From a checkpoint of a small mixture-of-experts model trained on Wikipedia: a softmax router, a variant of Adam for the experts.
Below are experts of layer 2 (counted from 0) of a mixture-of-experts language model. Rows are named gate (a neuron's input weights, with its number), up (a neuron's input weights, with its number), down (a neuron's output weights, with its number) and show model dimensions 48-95. Each number is 200 + 30 x the weight over its row's rms, rounded and kept within 0 to 999.
Before each expert's rows: "gets" lists some tokens that make up at least twice as much of what it gets as of all text. This comes from a sample of Wikipedia text that the model never trained on. Tokens count by the router's weight.

# expert 41
gets: "0", "m", "8", " based on", " coll", ", a"
gate0,243,146,209,159,202,211,170,157,193,187,157,212,176,157,175,184,250,217,181,242,201,249,222,197,211,251,214,216,193,211,188,181,208,191,229,169,155,264,223,200,204,216,254,195,215,223,223,171
up0,195,197,196,211,201,238,229,146,219,181,222,182,285,197,201,231,144,235,232,207,198,154,149,166,172,182,250,198,199,185,228,268,186,219,190,212,160,194,245,214,240,231,132,182,206,218,183,233
down0,208,190,191,214,211,258,225,172,170,231,186,197,188,187,210,189,166,179,214,218,179,215,250,192,221,186,220,255,173,232,189,178,213,287,229,198,251,214,206,242,169,212,233,201,194,183,130,170

# expert 89
gets: "ud", " ass", "m", "ech", " int", "ah"
gate0,218,212,194,210,219,154,230,151,198,209,242,174,151,246,166,209,232,216,202,184,177,199,189,165,235,198,175,227,233,221,263,161,207,207,210,166,194,214,179,249,190,194,234,237,178,230,248,211
up0,235,165,216,231,190,225,211,130,194,228,198,242,189,237,206,177,231,211,206,225,208,191,279,175,210,219,234,203,220,249,192,239,151,198,192,158,226,283,199,214,153,221,274,220,202,208,206,195
down0,191,205,197,177,167,208,183,196,188,176,171,186,176,193,245,190,188,191,224,187,187,210,254,211,200,160,227,287,229,221,169,147,227,238,215,210,255,202,247,212,166,179,186,170,232,183,210,265

# expert 36
gets: " and", " W", ", and", " r", " Ar", " and the"
gate0,205,171,223,203,210,206,174,218,144,162,239,188,194,228,159,241,192,175,211,204,168,208,190,244,167,256,190,224,236,241,250,166,170,235,192,223,150,186,180,184,217,140,179,186,182,196,179,141
up0,215,208,217,225,168,208,210,191,143,261,218,212,210,171,171,204,192,204,219,214,210,150,239,209,141,167,230,214,195,188,190,203,158,167,177,178,235,225,216,214,188,223,219,199,229,224,234,177
down0,236,217,201,183,184,200,145,226,188,145,156,152,153,176,232,209,184,201,201,213,204,170,190,204,172,253,179,186,201,186,176,219,218,132,188,213,217,164,184,190,262,155,230,218,210,201,163,175

# expert 90
gets: " E", "m", "-h", " In", "2", " The"
gate0,197,250,220,190,158,204,192,173,183,197,244,232,213,225,149,147,212,251,166,117,205,200,200,243,223,187,248,181,200,234,212,216,166,233,121,218,232,212,241,211,196,180,221,229,175,173,198,180
up0,194,170,191,199,179,180,227,153,229,162,195,196,177,222,201,156,273,191,130,184,183,206,180,281,189,200,189,208,234,229,237,160,178,243,198,186,163,187,261,197,170,186,195,223,168,199,242,246
down0,184,194,238,199,225,151,250,230,221,176,182,170,155,195,252,202,175,252,212,195,216,279,168,247,223,203,182,156,171,210,235,166,169,202,165,170,188,180,203,177,224,231,175,213,247,263,222,196

# expert 127
gets: " f", " s", " an", " b", " the b", " ="
gate0,188,242,185,194,185,166,178,192,202,212,236,222,139,176,206,227,191,210,241,243,220,237,167,197,203,231,208,182,154,217,183,168,182,138,281,176,220,219,235,221,176,213,242,168,191,167,199,207
up0,161,212,183,160,235,202,211,221,180,161,234,252,203,199,173,170,177,205,239,211,187,221,162,178,179,218,232,198,240,211,190,187,189,229,160,243,186,263,197,180,220,132,192,154,177,197,195,141
down0,186,157,229,153,202,169,178,202,197,158,239,192,185,196,188,203,207,194,207,201,151,266,211,244,194,138,212,182,201,230,182,206,218,189,217,159,212,144,229,194,225,247,203,207,165,180,156,198

# expert 4
gets: "\n\n", "t", "ate", "ic", "is", " ="
gate0,186,193,240,161,202,189,232,181,181,197,229,258,142,248,227,225,179,226,254,186,207,199,192,173,180,175,249,201,216,208,170,205,164,179,230,159,192,229,161,207,199,192,194,147,179,203,172,196
up0,230,161,180,224,184,221,197,216,187,201,206,170,251,173,128,189,212,167,151,195,217,175,217,264,224,236,201,204,168,205,190,182,260,198,172,245,195,141,234,181,240,199,192,214,193,183,219,184
down0,249,180,202,226,150,147,212,197,211,164,222,201,265,232,177,143,212,193,232,191,280,195,225,228,254,200,173,158,143,255,153,208,162,180,199,228,188,197,227,192,227,223,212,206,166,236,224,204

# expert 40
gets: "\n\n", "\n", " l", ")", " L", "1"
gate5,236,204,227,184,180,159,218,159,170,243,214,152,153,191,176,213,214,265,157,199,171,177,223,201,182,171,173,208,209,244,180,197,222,198,242,161,162,179,235,203,172,229,261,252,201,223,157,255
up5,251,216,194,186,206,163,216,144,168,240,214,149,171,195,172,204,216,253,161,195,185,166,233,196,180,159,174,203,216,255,179,207,239,204,239,155,179,176,222,193,173,227,248,258,187,225,158,235
down5,228,193,213,179,180,201,199,289,165,240,214,226,213,204,205,175,213,221,224,217,182,178,217,187,205,158,128,168,251,216,192,189,163,216,217,211,193,194,187,157,179,286,214,149,198,223,181,187

# expert 102
gets: " ", " |  | ", "\n", "| ", ", ", "- "
gate5,200,264,167,198,188,161,239,193,204,269,223,151,208,198,192,186,212,126,174,168,174,207,185,237,156,195,187,235,187,228,196,156,164,216,204,228,196,206,263,277,152,158,240,229,210,187,195,204
up5,204,177,212,180,175,203,223,198,258,223,205,221,184,211,202,185,259,166,158,205,145,237,187,209,158,222,225,189,207,202,166,183,161,224,186,182,168,227,218,190,172,152,269,155,171,163,204,214
down5,297,192,204,182,244,172,202,215,182,193,194,220,206,135,188,181,198,184,155,190,253,193,206,214,169,212,213,211,179,197,186,243,166,198,237,188,170,197,193,200,250,207,229,130,202,132,226,187

# expert 110
gets: ":", "es", " them", "4", "ic", " him"
gate0,205,213,159,203,179,226,171,152,194,165,120,196,154,182,225,195,204,225,203,234,240,215,163,156,155,228,191,221,202,221,212,165,172,161,185,208,253,186,204,207,148,221,215,205,238,217,178,191
up0,251,181,268,187,217,209,216,215,178,238,221,246,225,221,137,186,147,232,155,162,192,185,162,252,264,203,229,167,189,242,209,204,233,216,180,151,207,167,197,258,166,160,201,206,220,223,221,215
down0,238,208,217,166,167,213,172,219,174,213,197,151,175,262,176,205,178,244,213,202,203,227,224,157,241,198,195,233,250,228,196,208,238,193,204,149,216,170,185,217,181,184,156,246,207,218,215,193

# expert 72
gets: " &", "s", "),", ") and", " East", ", and"
gate0,214,213,129,151,163,189,231,206,260,169,159,211,174,176,247,161,219,189,243,223,207,241,218,214,193,133,210,182,257,163,163,230,186,180,193,229,133,216,189,211,162,242,226,188,153,227,169,200
up0,199,155,228,213,163,225,199,268,239,164,211,255,180,215,130,167,229,195,191,182,191,194,217,236,247,177,236,204,223,189,187,218,150,210,160,201,161,229,168,182,185,225,227,210,112,158,208,170
down0,193,176,204,197,204,174,206,154,205,233,175,222,194,205,172,223,200,205,157,143,225,207,152,171,202,188,210,253,228,245,205,218,166,222,231,196,186,252,191,127,167,207,212,168,186,181,198,200

# expert 81
gets: "-", " by", "ible", " sett", " with a", " by a"
gate0,224,230,222,166,232,238,228,183,194,214,215,202,176,217,223,248,156,180,248,193,154,247,186,199,184,188,241,141,247,191,255,204,223,174,220,183,210,153,133,207,188,181,190,185,218,228,232,195
up0,122,217,238,188,273,213,235,191,167,232,237,195,150,197,161,175,145,229,173,191,230,182,224,214,173,157,190,187,158,209,234,209,175,210,204,218,218,238,178,254,199,221,194,163,176,149,190,209
down0,177,223,175,180,267,168,127,213,200,188,183,216,190,212,222,220,192,226,171,174,181,197,182,176,247,212,192,179,184,209,190,198,181,165,160,201,196,226,238,192,263,207,186,144,222,232,168,157

# expert 111
gets: " F", " (", "The", ", ", ") (", "\" ("
gate5,235,166,195,160,207,204,203,231,238,229,188,238,170,198,158,184,193,228,178,225,234,221,231,179,211,178,217,162,216,196,226,161,195,252,174,253,185,192,146,170,218,197,228,217,168,134,182,188
up5,181,233,206,248,203,195,167,192,146,151,184,180,207,193,225,209,226,179,197,174,169,170,192,226,173,225,165,238,176,175,155,223,192,151,228,163,223,190,238,183,182,219,179,175,214,245,223,241
down5,246,219,223,206,200,173,185,217,191,194,199,202,190,149,256,248,202,188,217,164,211,161,206,188,180,219,237,240,163,210,148,204,242,149,194,229,215,252,244,201,171,190,195,182,211,208,244,245

# expert 74
gets: "et", "our", "ep", " It", "red", "ough"
gate0,216,161,189,175,193,237,189,237,191,152,219,195,190,260,234,215,194,232,242,160,195,187,183,196,231,209,240,193,276,200,200,264,184,189,163,207,194,191,134,185,215,204,199,231,182,217,134,229
up0,199,235,225,209,209,191,153,222,216,235,204,221,193,202,181,159,206,180,166,266,203,197,234,178,175,192,264,201,149,149,205,212,203,209,230,201,228,215,225,207,215,190,199,162,214,175,214,161
down0,237,205,196,210,215,164,181,204,190,191,199,143,177,162,168,167,211,178,187,233,215,255,150,200,189,236,180,226,172,245,185,194,177,227,207,146,203,237,189,183,193,205,197,220,209,195,164,172

# expert 34
gets: "and", "ard", " Port", " St", " a c", " Str"
gate0,172,235,195,168,187,208,231,210,207,112,215,132,215,199,190,230,158,216,236,191,213,181,174,211,250,175,206,210,235,190,218,206,184,165,179,201,191,196,197,241,226,181,251,165,164,258,219,190
up0,209,166,159,134,209,207,180,168,217,181,212,226,205,133,205,223,211,181,198,209,226,195,195,157,208,178,199,196,252,225,208,265,193,229,188,175,181,158,178,241,207,236,235,196,229,217,187,170
down0,146,206,220,223,152,173,180,199,202,235,288,141,197,207,195,182,223,204,230,169,219,218,181,187,206,167,167,205,160,157,235,191,228,189,143,126,198,211,174,234,299,201,188,223,178,228,262,168

# expert 16
gets: "art", " Bl", " Fl", " rep", "\n", "w"
gate0,175,231,215,197,234,229,217,257,167,197,208,222,221,229,158,204,167,165,189,232,208,215,200,234,154,241,208,146,188,224,188,162,186,224,201,213,226,206,157,187,244,156,171,182,206,156,187,177
up0,248,114,168,191,245,159,152,178,219,204,194,213,196,158,218,182,222,243,230,187,227,198,207,169,197,160,240,246,199,162,209,237,174,201,234,240,159,216,207,255,186,243,208,172,150,223,202,205
down0,251,205,197,187,249,149,172,219,263,212,191,192,211,180,235,201,218,207,198,186,225,210,222,183,150,200,226,165,191,231,217,255,216,176,208,191,186,231,215,238,179,129,186,182,157,185,182,206